Experts of a small language model: 4226 steps.
Below are experts of layer 6 (counted from 0) of a mixture-of-experts language model. Rows are named router (the router's row for the expert), up (a neuron's input weights, with its number) and show model dimensions 0-63. Each number is 128 + 24 x the weight over its row's rms, rounded and kept within 0 to 255. Numbers have three digits each.
After each expert's rows: a language model's description of what the expert responds to. This comes from a sample of Wikipedia text that the model never trained on.

# expert 24
router:136063111110136124125089113113153110184128102162134111123181144119128153140143139130117132091181134154136138125126124070142137188074123097163126110123127104134126118102128162124162097124113106
up0:129120146166097145082165123161109129162119129134155147081111133153116157152157179141106130075120140102119140132081125124140112071101076155135179115118139144092145165135098129121097150121132137
up1:151143123083142179120167125118120095165132090156160172111123141076142140155110120137110110182127143131163127112088147131101158128140102129125107170131112144172171159136141140095074157135120111
up2:149135122123127133125092082124113109174137125095074144142151163148148122159100065131093147109093118123150064156134139110130164140118141117117147131151135165127157148179148134069121132094178114
up3:125120155107136074163142168057129089145149117087094130131130110138137152137125133139100108134101140122114112102104123111122121081117126136129096109106153145155131162127118105142092153112111139
up4:140152133140125131164155148168141138120117141100119162112110087104114143156112137127157073152157109126113131101122083120156148144116118102168145127160136138135135127130106117149199118107126088
up5:122155109144111096078109166185109088127109109134108124136115149161134155153113108097113151150143091130145153131154130116143136129107135147124144146121095114108153129097160157137156121108150110
up6:128130178105162136141130090143100158154103135149103091110132126098107091102095096134142126089104093168142141080132094112099124122125145099120153151147135113136105142128143125121133108071076141
up7:125122116157152126138157122121093115103129097165125115120121123121138118130172114130142085132140125162156140115157148147129127101142135157188118089156116164105163094144140142123131115155118153
up8:126122124101137152150156121121135141067150158156122093129120080115150116149141129104096131137124106137141138130111126102108144138140187101126132134141088158117088146095113162159122141115114140
up9:136135151125165156159089171120105118105139106154109150122133130149144151106151137148149138122126110046126143100115083076160119097097109102151134137106155131093137123147140184134163133145105124
up10:107118092111117123157095143106121124106137173110097161159130148162147125114096080103127132129121157104150112116112154105130138169118150134100129146116139113119079119150135123097145129137134093
up11:131100118135125144142124134116120116097144145118066144123138115134136148117110151165110081130091105102112158127127117118102104125129139139148148088097164106184111127150118146103133140136119074
up12:109061175172127124183152145136153120109118113132143166123128150140136064087124137104118096135116125099151137107107170103119153138108121112128149122137137109165142161122092117103130137125101144
up13:138124156127145132088151104102137103127127154121144133126151140126089169133144167129086156142171136131129105129157100140166123125102139152167158160148111109116134162111117121142158157143136135
up14:140114135123115108149115096067129151130173155090118159149126126071134100108111096138109106125120165080127125099086127130109154141096141117149141135114148143099126083164123146145122117135133167
Word-final pieces before punctuation

# expert 26
router:129157131073098136117100109165122122114123188116142108145128073110183162117122119143120124126142124128119152121136151161122139155148088108136133167119124135181117141167189112098111113104128118
up0:151132141112133170150121171171142139163158131125157107098140108131131133128158145079102133136138135149139111135132096164159132152150104141167108098122130112141161103101136125162135155099121088
up1:119125098128131120114160097147125138102110154106145140110135117139127117090043137142101116113152120131099137141160146126158130117134113173107110099112148139119134089133115121150091122114123086
up2:194126170114146104133139124132104119124113153145092097170112123156140160115130139097090149150088153119127083117143111137133167136134132122114127123080112100145103114094135129113109142176108098
up3:164138106103127114187123114159091159134129076127176155120139121139164171153103117157133144130132190133143121186120115138139110124125096141146141112104116115136104103140108108145133143123137104
up4:120159119123131152122154154115096099133143128172160116092160140145122134112116122091108070116124104119093115124128129119155132111124111127115151150150153118091136105137095113150083185153136122
up5:161187103122143121105136117102110130125169124126117129101117139121133128115139104119147145093157096129136085136137126112130131142134168098081099110185107133124118137128094126132165126093127173
up6:137103118138159099165113107110149147146135115165104107167133133104160116158163110120129106112138114123160092133097160147132159155131114163117123127162147146079119164113103124180138163164160162
up7:146129143112150134124125115178136142130089114132120126133160136113189103147145137092113119138089142102159150157171112102120143134173172156101119156095146176169085082143110122158170112100160146
up8:142111063136139122140122135133158101157148132157133153161161129133150094145193128101142136115052082102107149138127128115130130147135100150143117101185099072083114117140108110161102119135119155
up9:133178144122102123147120125123174105121138173106091135130126156148075147127084154112152100131176115138118136093153144105116114142098131144124145134130140118137135145156112146083147152176120150
up10:138115131132133151108136147151118132173107159113173115147132098130143152161134142125123125110118112153085105085114107171093128113159135119097155171130110146109120204099106139140124112093076141
up11:115156146132135154111156127132166147149163106131102095093202089139109097111151149112125138134148116111134123139098128154164110107154128122123094136128154098121114101140115135143124109121123173
up12:128196128140099140161112154141135159095124126129168140147133149125126146076136122128128129115140147120122084112120172121152128117131116157148111150166110154108164118140093150137121145154173103
up13:086171157145159147172129153131139138110149131109089120177162120123134173135078144145141137123123149140167132159126148110137110125139127112127130150148121104096160096151146153132118063107122144
up14:126187127114129141159164137120105107130107096135114113132081118105158109137121129133153151122114139117100116106136141093076149133128097114144140117117127139178127169123138133097166097062195141
Auxiliary and linking verbs

# expert 22
router:155168124092182079157114152163136106164114128115099135106104146142090087113179119164127151119124140135133126116112117083111115129134129112173090080158167114161157121116117158104154096112149126
up3:155157118113140149096139138139141173099115158099122146133112069132128099114104171114085133118136141119161124121103109166171107167096151173144143114085107130140137153111170105094164097140133138
up4:129144126131119141168137162103113109121126130137141127118080149136119158092143084107129137118127094172118138112133119139112145116135138189118097139143131118098158130116122185118173141138128106
up5:161114133091116087153113162099137112114154127148142167146138148102144124123176133082089165102118145163146162119118137083095171126101119125137130073160133105111127124117130126166134145143151113
up6:154121144113136104145170131116118095168133111107117137130139126113141110111117133123126078145135101122163092118183118105176129149071117087117116101107093141134125154102124104112170128186158080
up7:114090144113150107131151111101138138122147101130139117113134161141151134117150042132132119099151120110142130168129156132135110112129131119107116128156143098151117110081108112131161114144139149
up8:114091126091143104103132148121084138137123103129104097154161129126160056086117138174107130128150114125127114130144115157075130111090173092135130132143120145113103082111152153117130125156154098
up9:149099128128149115106143127158122139121096107126131144164119126167123110135171117103136108171164090141131099165126079110094122077110129110134115132133098169149097152150141154107100136149138169
up10:141133130114110111145102118125068157071152106103123100134127129111128115103143118133151099102110135101143157104129132132090101112171163132108142103101134140169106133118106139110164111133153165
up11:157152118140146137111138125101129124122155114154137119146131126137140126086159119126145135077124150126137110118121142154136043142114092121116164115141118098102121114122117154149129147181124121
up12:116139113112125103143118114122158123161139129117120147100134137139139166156156119123116112131097086136094114149166166139085121122111076119138133102097123160129145115128164119106095133098153152
up13:117116145125145122117140083144078149120107115113118126127103139116161124131134146119158135121143120131135121110111143120105111065114105101111113123130130175114068102136102179144119125106138147
up14:156118088115098084149152117122112160087096109138122155100131132106151141112155097097120130167132107146153141127115150144105107155145176101126127120128137158137132174112122138120127103143123107
up15:143130152141170183117118139136120135134113116105117106095086116095091094136155182114140180175088116122160095130154121122117145140081153126131142101155118093127140154126111117187132155108117105
up16:122119140141139127104158130129106120139152118141106104164131147116115140119140112139135145138143155159130122161133150136136125120153181154159111146147110142130150145097113160107115179099124138
up17:128094086173135134118149148138132150149106110147141160086120122125196097133114144122108103148149130137124120115139087129132114110118132135139156109109118140125137130162169123097089104153123136
Mid-word syllables

# expert 37
router:143139120149092142154118077099149126137133128127122124121145124124120105098135115107091135166168129134113162116122084043143170117135128136126141119139113116137082137121163143117123105127122145
up3:123125148131131135102106115133099090118114147100086143144184186141098165137125102139176111122124115096109142148093098115127095111135110113103167080136149108136121119148147111157144135097150081
up4:164129109119123156175083129134118140110081124165110127146152128146158127135180104132105091093149166167134146147112091122119115132104131103127138112108153094142121120114112157117128131139114073
up5:131107140129096107087125145151078109170118185110126150166117137138119126104181107106128151143165126117118104155129125122164182116123155124103110110126127151109124118162120122099141154081176142
up6:148110138070146149148120084119103116164179127086141092140114148077137113126145140101083134114129113125154151128127155116131140117176118094122148109120131119143107148086115106093141126173120145
up7:121115126058104116094134147106095141104107104113083092108166108109143093157170094134117128118129176149122144156119112128135148087106090161115084111176116158132122172129150099127140142176176149
up8:111127134158102178119098099138146111085108137126161089113166102158138176152136136145134085129079135141119169144144128108174139107139104118150124108160121125098128070154083149136105077150125097
up9:127129130076145147076146109159151106115104143131112067145156123100125120097150152131119119083126100132140122124125132139150138102154150103162189140143136108136124107166156093134149117114114092
up10:113149126141125126109126099121108170091117142079135116135133139152099148111087133110156142174165128106087149129101150156146152135101103136163158105114093146131131121142146184112157072142099123
up11:120104140121095152136109146142121122081113146140134155128149152121170117158145150114103163103164119141118110127125123120159147147147181098150095153130166155125157073136134097122126103079125097
up12:123149153146148161158141148111136091100151139135114073106123119136116130161140133101131110110102148097167147118134102151124139132110149169134135118104160140115119117126152127153153084143157118
up13:108111099161099138089125120161131125119151132155126143090099086123152151129094123137142124135132079120125158193129134132171102120089137115104116130115177103113152157148132112108120148128137139
up14:120099105149130167127140109132130122114107083092104155106065093138155172140124096116130138115094125186140106114146129096122132120100107099124132115111064129061114112079151115129107127139130142
up15:118090120165083144124115136147119123091094143112164183134120153173146105187098098141123111138187133137090135136104157125121152113136104151094115117132165141080114105149113176097099128145114137
up16:124109131081161116158129120105124084143113106149149160145113161136116113145157130086124136115111142104161125163147154110139115146141132154149156151135121152098130137125129136126138140160102150
up17:093138131133097137118179164106092118140140168109122125138136120125150134156107084123125096080147089133130111138150130115136117111099123146111144140146158154137162136109160081136141115131135109
Periods and decimal points

# expert 21
router:151105187127081144104110086169148126124071118112134124115127126113111121068089143124105128175104120159136133150141116135172172143150114118132126137120108131156108115136130093128107102104117113
up3:163104132166092137176151131106152144143116118099113087153093133172111108085168082132114099110123085098104095135121137151168136158127067111147104115149143148174136167147131098120129113143126154
up4:154137084142106153078121151100178130144102070115142120114066146099112125127102134110126141143176130120140116126106107126066122127116115114124167179124102106126133144129155152097127127106121119
up5:115138151115137110136151088111146137160087149103115126083132150149141161148128167157170154153125096128129119145163133086136106151144173141145086102135136150108088116155147198126119129127169138
up6:123138094171115150104131097113129108104129142113111092122067110111143109083107113126076094108147132104157126148144094164111154116079149091118157109163126125138115132144132122124158129133092116
up7:115074120113155131153125113125167113101096136153132133112111123148114130114120116148147118137136108104128105158110135097119121072092142134120131142148137165105139146114153069112104153112125105
up8:095140113132128129172123137127121154095185093134158112142139157145162114095133102120131113129122120111168121113117129132141154119155087140137093108098114135120128167101131139143116174154146129
up9:131135120125100109109159092077161111113166107108156166135154132130152116141101125099121185154150147127185116138118151116108092153140126066125109174155094128109110146097124131128116101091165120
up10:152126127123100140150124130102155164119146086086090118096113131142138108106126148109164156107100100100118111096132100183114096151117130129133110088155116138139136160104140168087171135129168137
up11:133165112138164182121137130135120159126120123130127127130115110066119125127103102143134120119103130105128138086113141121154126109082113127089115175109107152120152153104172129160112119134153117
up12:150091147152142160126154142103131091079133117169126134147107187135111123162159131095146118117120173140115139114156109162136124087133113116151122126093097144132152139131094138129136118099111132
up13:136125157172132146129118100142170135152148111098120098133137113091154125126141132109138158093131079144166102165127163160139100123122111128098103158159125153155102120120096097175109140131058135
up14:130105138097115157126155123134118105129119107136063140115146145144138120111102129117157149128132134111139099108105154147144152100140118150117162153174139166150110138134093168152150148170154155
up15:125134098140117137129108127146137104143145145134118125122120108140159126115097139126122131154144130070117123108098153142140113132122072085105106136133081130168098143152129079099151148163139104
up16:117130123163090148092093121069170162168124139129157150151118152131078143094122145135134151162146181105109095090144119178148081135139156161118102118155112133141106186114143124129125149127120128
up17:118148114137125085126154103107131131141117102144142117142118135128126114105088125136107147179152098116141109107089145161141114125109156122110139091113110163136149142146099150143102090184115150
Intra-word hyphens, apostrophes

# expert 63
router:150106162148087136133165148146130114140092086130126123136117133138095141114117115135095115149077118157102171113098116166099114124132144127176110140153124152156075076158115130197139127112124091
up3:128117099095124146148150137128093099097140159146155130121147098136111074148112163141086105103128130082162128080129080142129117132140138144124125128155172128104142128161115156137102122129092166
up4:139113090102094123136159137162143117161118094144112143094131104143146124102103112118104127081163122147117171176146089116144123101135118150159150153172173145159103140106116139166107122141159128
up5:145128124125112098166101079110125129174172120116082149121139120138106142136139139153157117135114136197119142105120089144133141091117120122156091096103143152140142187136139103126129119135094080
up6:134128099121113110164119138161097110125138150135125124121169135111119136112165122108184090127129129101111129145086111144179090128146142137142138139114096130115102124119079150127149095127104097
up7:118106155143129129142100100145145127101139126130093162135110162131096134110110168129121124157124099181152153081131100115134174151074094150125149135152126153092109108127138120123172152139107086
up8:132139157106187085114101128099076147111145119138159153151153126096140103116122074123130121093077125134129127141123132169121122078093122169128108100148121126112140123155144128094117083082143095
up9:156140121102152114153154128125143133105136153072109134111115166148103112116119117141115124087093132149157121052165151148172118128075087154118130120138140147119153150126100128128144144129185106
up10:147117154097144120187131108172148128165141132142130078110139141156128128132122098142077097148124160124127129102127131127132141123176094105119103096162106141167154159089099119163124109125091143
up11:094148082151080113096105113174154163118114084143119126136122119100138131112138129168123099151157116163118122099139176149141112139124139153100173147111110095136107092127117124151144169140129112
up12:169151160110125120118148123140109125131134138086151107112113106110121127106148134129101153101091129150135118066117108160141114157081115123112131121122143094114122136118121124065109124119149134
up13:126116098084157147141131140145071148105159170172119105128122106099147151139118098132115118140098122127137100139121099150123155132118175111096147112172151129105105136104160096121138140111129111
up14:145111127157153125145124112161145142162151118091134151131143139143144117112131089096134104156105065099093137175107070104090089167136097124129163112113102145118130115147150149109120118101158115
up15:089147127125191146132174092070172114127100135096072123127134119110118127101102118113135172126136123149151167131100137106150088183154129161090105117123156108143118117142106118119110151121136085
up16:138151112119098134131134149114099140147109165117152158108137115074108072128105092077114183155126116145115123128103172122126101129116128156129131123095132100111118130092079096090164167129130145
up17:138115103060131132151094178134125107115120121190155140135102132121116102105154150129093152145094115125084146111125168083116154093156144131164079140109109112133125105096123128098120144133136129
Word-initial consonant clusters

# expert 47
router:120090079129144129126102165131144102143141117149143112137130139128104102174106110136129112128126103141082068125151147126159170100117162136110124124091124085140153137074137154149102096126112078
up0:111170124125149143151156149113143130166171091100135135093119111128145148122151127136125136125157114119141128102086142115132170064145127117084147096117100125121128142141145170135087128108101146
up1:109117116141115130116126086128094121172123145154124135125150081136143104128100162144142123116126139133108149099132109119142124106108131130108164133111132114128135153132137167126160127088162087
up2:099141143110119140096092121158185150125104123156119108093128156102107116131131131158125151124130146149137099168096153109155181141117131117102093124144134123141110120137092092149136118059120098
up3:109130151149116117130132154113145105134116101108094124143120129156135110099153093128115108138138109087075116151124150095149136174130133107131117151134078107144127107133156141110155143123128064
up4:129104152111085145105158114150124092159144106113126140140113198079123102123125129134113118158156090154151100140131099156113149131108148161151134127132139130138192107122144107152154141139109133
up5:159094137165129199129140154095147113131126084111134132155127177112093131114116152131164102106117125150118114093103068148130121137130112141123119106137136161164175129130095140123125123103152127
up6:133151090152168125162140142144108120139083114120087200140100145176174129103123139095140118121173136127091146089135147116119116128108107106118120125134101136103159118131186116143125111092131114
up7:132132126144133131130128092127075143112143109152110100131079093114104103132170146142109140134147038139165143110098149156126111099142165143105107154122137158144130153074115111133130146137133059
up8:150143169100125111084129104089121115140150125121129102104180154113070164102134185153126115189160126136155099146147127052120117095143100109160118130135148137121079123128181151136143131098134125
up9:094110130126172079162139108181130129127164118135118108124154151107092111182140128129162147163092165146141159120111071142143134127166164124123137119114158158120106123091140121100134110100044124
up10:136116129084170121123126104126110093130152113107096101128110134113112160098169147115135099147147128109118163151133121098078138100143177149087181128100176094138109168109128131185159135086133136
up11:088144090151156127151088121119118148142102099099144084131162134120160157137143155132111083151156087101100137120107099172115136123158096142107136084103130136139121113151067142114136105160122137
up12:139146124131105130072126116144119134132119129147139137129136170128097108130091124147144078155136085131073146158127138128133129123138200145158140106155138175123131135130153109142133105121114118
up13:130113118138129131133144119135128143121141132130065105188131149110194121121161114123145152091148150153111138083124102135108156116094106138132116103150165094134146107099126142103150136114130123
up14:116108087103083134144095113108130137111118095140098080174123155127144130134188141105144116129127129112133111111122131163125118131134137161109151123119120101134205095089150131143107122136122119
Vowel pieces in names

# expert 32
router:156109086110153103119127101097124145179093157116136120138127123122149151097105126142098119105088117148099142130101139156159122102144133101139113169121126145102119113186157126118115134118117106
up3:145096138127110145143137132154116077140127159135156115183143105111105082107108108155084179150152177155127116108126163121105125134164128131101141105106107142117149144162131061117083124119126146
up4:128141136111131086141100106163128144093103112142135160101128121133117164112077120100090188119168103189129097126176082109135141124147129110117126149153105143147161116144151110083130117118136099
up5:113139095133162126154136153132095096132170141144069144135151147142144090129120128068101105161106109138157126179105131116151141098079120150154138159130139110093107164152083142139088118117141091
up6:155127121171135113115157079109127112120113127103162127133130113100110220121110145171122127150116108130145113130108141147118133124160133083148128116057095122116131117129100121124150143204159136
up7:132074145135128117134221116117164173123146132166094111131124143122060131141141101069127164125085156150128101184153163147128144162136095085165121107099149118118107121144156129098159127136114133
up8:176121064123145079111138111137093126101118102146159127107143106084152129152156118098117164163093170101149106170139173158089131126134105150095104112128146146150143131126161113144136148125104140
up9:128114114116109117117113155127172131139134122091123106113155091073135080137172103172135149142146104124102096125110126152059127141128099121137155128112126108139121093127178106107112074095110118
up10:135145118168180119115181157140132136105114135096122097166101150135128110130122166130113125104124124139170134123153095146158136111084150131149141091117092092163130101094098116123169106143092154
up11:149152128229120131091135141151126113128116112113151119106155122151152148161137117141133133098138202154169122126140110144150162173138089092149127135087131106153140154171163142109133103148128160
up12:122117124158091149156108152125182145101108131177127133148107145151095114131102125100165116155132149140115129129159143141110139128133104142139165140140141124111160119132104181114129098123111129
up13:103130144151120141141141180143121104139111121107114130146167154134159106142134152139094111167167110104105103123134109080127182122155133131109126128165124127125167127137098096102166088108125166
up14:117145131128120139088124135158154129127164148141142111116097085129154102135157157137130112121107112133117148150155175148139141119045108137150144133167126136130088135159108144085145142176121120
up15:160163121125105119091150118099113100118176133183100134116110111118127151142160137118126109106121119146140148062168114163079109135117154164076135138134116117120142128179144121132125117147106143
up16:096097145161127134138135144117128119138116109084164125156161155124138140088123114095136084090126147100113145131167112140145126145091126122117189142202107102126173124116125132063136109146115096
up17:139112120172127118119119105171114130081136135138150142128154122157132136133096115116159147154165100104178128080134140116127151126092123147109147137150131058086099125123118130114163137115102083
Linking prepositions and conjunctions

# expert 44
router:097122136156131073138144128112129149127080136131143137144101117133093134078083097128131134101068140124116137168106105104153145131136137116130152152118125109213140149167135100152110108108140139
up0:114087118090129133178138112105142121110142108085098141113111142138127161081121126135140140160138104144143114153165138128103126149119096081150111116144070116165140089106114132127106102082153115
up1:146144146099150099116146129099096127094090127142160134156132148115113127119087114130124121096148093114133133122131111152137136117084144083121132124092139106108171142162164169122141111130105110
up2:153157105151092130147095138093098130078117117110146158127092081110099085127082118112092117129118112138129131088142112119114122106163113154100082125144089136116151125155142117133120120152153131
up3:125122130133157127177112094121143180138113174146130147120113128093143147141098151177106133135144140139149118114152164166142097164117103141140151144173123094177138111177139155103132131100131102
up4:153122166125137140123145095142133124159096146110147107145120121086077113130146100151130088130147152150068109122089107135116080086153152093063135102144137102135139107133128093133126118081170146
up5:118130126097162130135116117114116122100106087102109125126096130124157100137180129139193132172115102118130096102150132124145160144108180120117118109143094128148134126152104116118115067109095182
up6:130105144112156128097131140123091127135112120109117117140125109168130129118103138132111138101113144156112169155148144130151095153157143135108153125095111161142111114098151102106112154160140140
up7:146123115124160113107084126102136149135122149144136075060125085095115115177174143152115122111138128143085092111139095138139149123119126141135149127137121151135133162121111135143087154100150129
up8:135108141170152146141134185134115126165139152107127115119121097109150155160151099080124130108099135115151070154109136150115146098164096148134119140145109105138168099103112138105133154067118132
up9:129106098119104125172174139094114116102156122135139116130143099110108146125125120144154100152147129109130128133125159185139122127144126098163134146118118135131142091151114097173125170163133116
up10:136113134111149095110080138101114113128154118159117153145144114097154125130102149119081127116131126111148134138084128164094092151183119155111137140163177151100153137129099128144111122122142141
up11:084120158104123103128130141154129132127117118108108141115124137093140134149134163116174094169133150112170137130111126147152167127124115100129135105182124095130134126120156138146125157149160062
up12:151135124127170101140141148126116157112110107092096128110097099084122147130161136141137103128053093132129136080115109122072132168138094130135162154170123139109108160132108102135145170121092084
up13:134150132103111100124158117103165113130145105149139129185136145064127114134141153136095078159115138118146129131160163116119091089105136115126129112128111116146080133098139107145124168128178117
up14:104138116128141139115144095106166168097121119121169106133149131084138131126135120158155151094149170104109151134147120153141093142152171108113147141141142163095144134212137146151130132156123090
Non-Latin characters and symbols

# expert 57
router:179179143144154101166152140161161157141151141114139118077120143104116098142116098111087145140148160093090127138108138111150103154146137120113149153120109137160136115127128128121156108114136151
up0:124123123127150131131154147131129112107128161137082149116121121101139074130108170135154150169126152124120128148128168161111129143153125161122109110115156133161130161179122108118142101141109120
up1:122107098137147146138159133132137139143146125115169130094079114090179174147106103142104168126162101093125143081129103143160093147083091116136126102134133176079160106095136125114135109099157125
up2:111140135152145109137125135146139152106111116102149127096091120139117172101159151155131135104128132104125143137158127141150118167166053076143127126132113144147122106149158117163127097167144154
up3:150154209144118114125129136101116134093144131134148179110126125141144159150104115118147122160137098147097118169120139131132130147109132118105158139113148112101077148108133119123139117122146167
up4:087111094128195101111122152185125102130089110176117112101145095103122107113143134104138140108145150084117127130099100105131125113131100173161116124145130110124146150110138146127128124126166149
up5:141116116170111117174116141149178135110116119106104133085118131195153126118123158134162137105123104092152151100127154051108138173124154094142144111097148131138160102176124098149122136143115145
up6:114137109132095107160122143149138131121126147121111146156067130123085130152170157107115153184106157162080134117135139119115116129114104151121114123122127146125118121097124159175115126156099090
up7:128139155128142101113133111135118109138130168127131141157090116147089117158158135152160146052141121106084094165183148143165126144137110125111141122151126181133133120119159093114135103160119068
up8:128157160147146126149104120104113219153124101167143107150142137105110103120183077156106165111157109125172136072123123114110162095143134160118124130094143119112158124142142128077141117135137125
up9:112161143159146156130124118102132098169109124137123115137146134134112104108101174132121149149121143137176112123087095136147162107167119142085145133136135115095133167147125142103114167140145159
up10:145094105121135110144149111143150147112115136120112105104121138138138102131158090121117096165116128115115096126104128086156098146065143100143117084094115111153120129102134154140115148118123136
up11:113125134117120124096101129142150128093123112116087107109120088066123134159151102139101117093132105113108136135129133148118128146100121119117111141155133129130105115144122136162154108099086108
up12:110110146092159146114084134153128148185114132129141156134143144161156118173104125124093130116111097145147123131114121160147171105121042134156132140115125136120155106089124163145154149089127105
up13:131104147145133117160125177128139152093155110157090111113089107145137122120086139155104149111098125181169155109137136118137116148144110103111116141111087136103133118140086157075111114129097094
up14:139151119145181142130116168135146129150134138097102150120127136146147101094112091090141135117124136123101138175124105129115167166129141126168124104119177135123118150141146124148084124149199134
Mid-word vowel-consonant pieces

# expert 56
router:111096138155137111132101132125132118124151126118139117096115114118128133139118122116133125145135124117156063103161111146166087173103114096103121170118107132128116165069104133125136128107134119
up3:131106158130163126110129144114115120119098106171149146178103146129106108135119096062141145117125111123136128103105117083111111136123160108093175123120070153113147132100123166113108095092144128
up4:094114145117130149119125152129095103102119132094130118169121070136108127083147159153096107148137102139136151140125126167095130152153106168143074129153143144139160131111155103132121090112129136
up5:077136104148125102126100138123075133141139108134150146104100101126130118154142162155148091103107120125130079165181155163145095159124118122092118151101098101146146136116166152145146106119105156
up6:153139139136116106141117137116137147123125131117114091129149100108151158107137086098149133083150127112150101123145166070116120121074121158164121099109146105159108090125132089083177095143133137
up7:126147087145143125140115099094166119160141144124106114098166117105122136099163178122128150130161111146102113123123148103095103183115117140133158107170157127154159142147120107120105127146157157
up8:099140175124121142129117129156128087124153116172127154134108068090148092111117126173130110116115130099144118125126123165149099136146131112150125196095118145133128119136122130142126127157125125
up9:112142125112127176140136081123110154100114131121106128135095101069126135123113135153131112136135115125139101116132066136111126159112122111139101118100090122122122123124134111166113109111107149
up10:172091104128111142100114121145117115141121130109124093124155123120108152146132096128110130171183189161134098105129104148078103122113123127095131149115118112104138151144131160132143137125109128
up11:136142167121114073144146153119160132119150099122121129132150119113150166169146100163147130145116115115144111127125124121095097101138121131108101124093137109138110161192080136094152142157090131
up12:145125125170133144111106071159120130124113078141154192086096143135106110133157109159103165149107114124110129095106111129092132133159111136184110133119106123150153139139121129155076135095146135
up13:118126122103126098083137120121160171145117072164169117114163120132103124104158126068122100122125141113135126151120150121109184125135148115122159103122116120149140176135099149162128135139120116
up14:143145095124157138119180106164087115146172125136164115074133117141154108139110136177080112142139140122108144147118143174129126096080098164156164115130115076165111177087144112119115156098152133
up15:153124157159109111114144167125103162121127124147137121123114141129122112157104141113092121141128126085104127134167123119175161131145122146134138154160142155126118126115165153163141093130091125
up16:142104118153112147094150127110136151157094117105118142133150111160157119142161119127080068122140129170116116125132150131134150116119103148089182124179146096144170134144094100144129121163155139
up17:125112155111137111147129151170149064102168175142181115118106159115115153098143129124148101148108106116125087143088152136115119150133102141107124120120122134107121150106137131155140150111113148
Name endings and inner letters

# expert 55
router:107137136100127172150140182126130129116087093122125119115164120126095085164138146055117138109094125091117096110077125140118091206121143123136119117136115136108162111109100130121120146136145152
up0:132154142126145179075117106101115100150162117147150121131102141145191152151185083143132132145095093143166140118124116149083128148121106136139146147174120111126186135109146174136124137131093102
up1:110106149112146103157087129156159113142134146097154136098195106120156121103140140147140115120129125099156117086187131148133110132152134100141121127124140122145129122158093141109129098114162180
up2:098133123161150119132089124136138110181124125157106122119131107126118103115119131146160141129124105118145171171142094108135130137141124061136173134123107150072137119071095170105117114131097110
up3:109110099110153154137144122111095117133175145104128134106125130157081150130162150091137154155153142121146138131104152106172139154154156090149102145129140118135162152129148083158152089114096176
up4:113135166070112142141130135103082134167155121146096128124116117121131127138136161147069095162102128124125105185135099159111173133137143129113141106129145106132127131097149126125137093097121137
up5:135132177088148132123122127118140144135101167138145154161150152146153094143105076132102111090147102162120121114107144139126105151117079142127146114135133124138120127129138167130099090154124140
up6:163160136073136106132128131144155125131099135150113133147094121148109097162142124110144146145131093120144155178137096136078103148140169158103133128163137092111102093106132117116139104155092131
up7:126093124121124140158136140158090112160148176113127157114139139113160132136127113155162079126090133109112179140101172175123095140126149078122078099132128135102096138174109124099172131117085107
up8:142153108153128131133140167134159126135089114164148125109146122159164135137137147123110143099112101126126125125100164139121093125124112118143146141117141126120171167089178107105131178101131149
up9:168153140127119101108169128126115158115137101111125101093152153081137162133112105116114118073118114105105152100165181114111144164125140133177138125125115108121150142137126116169104138129090105
up10:121151108121101106114134136121139167123078181136161127123150135157159159102141097096184134164146110145071134170116087126153149117103131139126095145093154119120130107125183159140119123148125110
up11:121181116104148132102120102118125137083104133134142139114126149133107140133098126086132138130150146119118136128085167116121155127148129145143129151148139118103137155169123088119111117115158124
up12:158139134162139150127123141110131148106131116132098107138168132086107102202130120094094141186108166095139108084140121092113125124116122106096137116129141162131143157110089133121156100091136114
up13:147137138119155092117136111169100112136119133151088132093100120135106126164109098145132129116146145153128115108127123088123112084113100094144136141136118153119143097085123138112136154134151158
up14:090169126120147136116120109121078133143125102117124171128133136137113097143117148111148142176117141100120147100133159126132152121143140126074108140110121133149111152132172120131128109125125151
Mid-word fragments, arm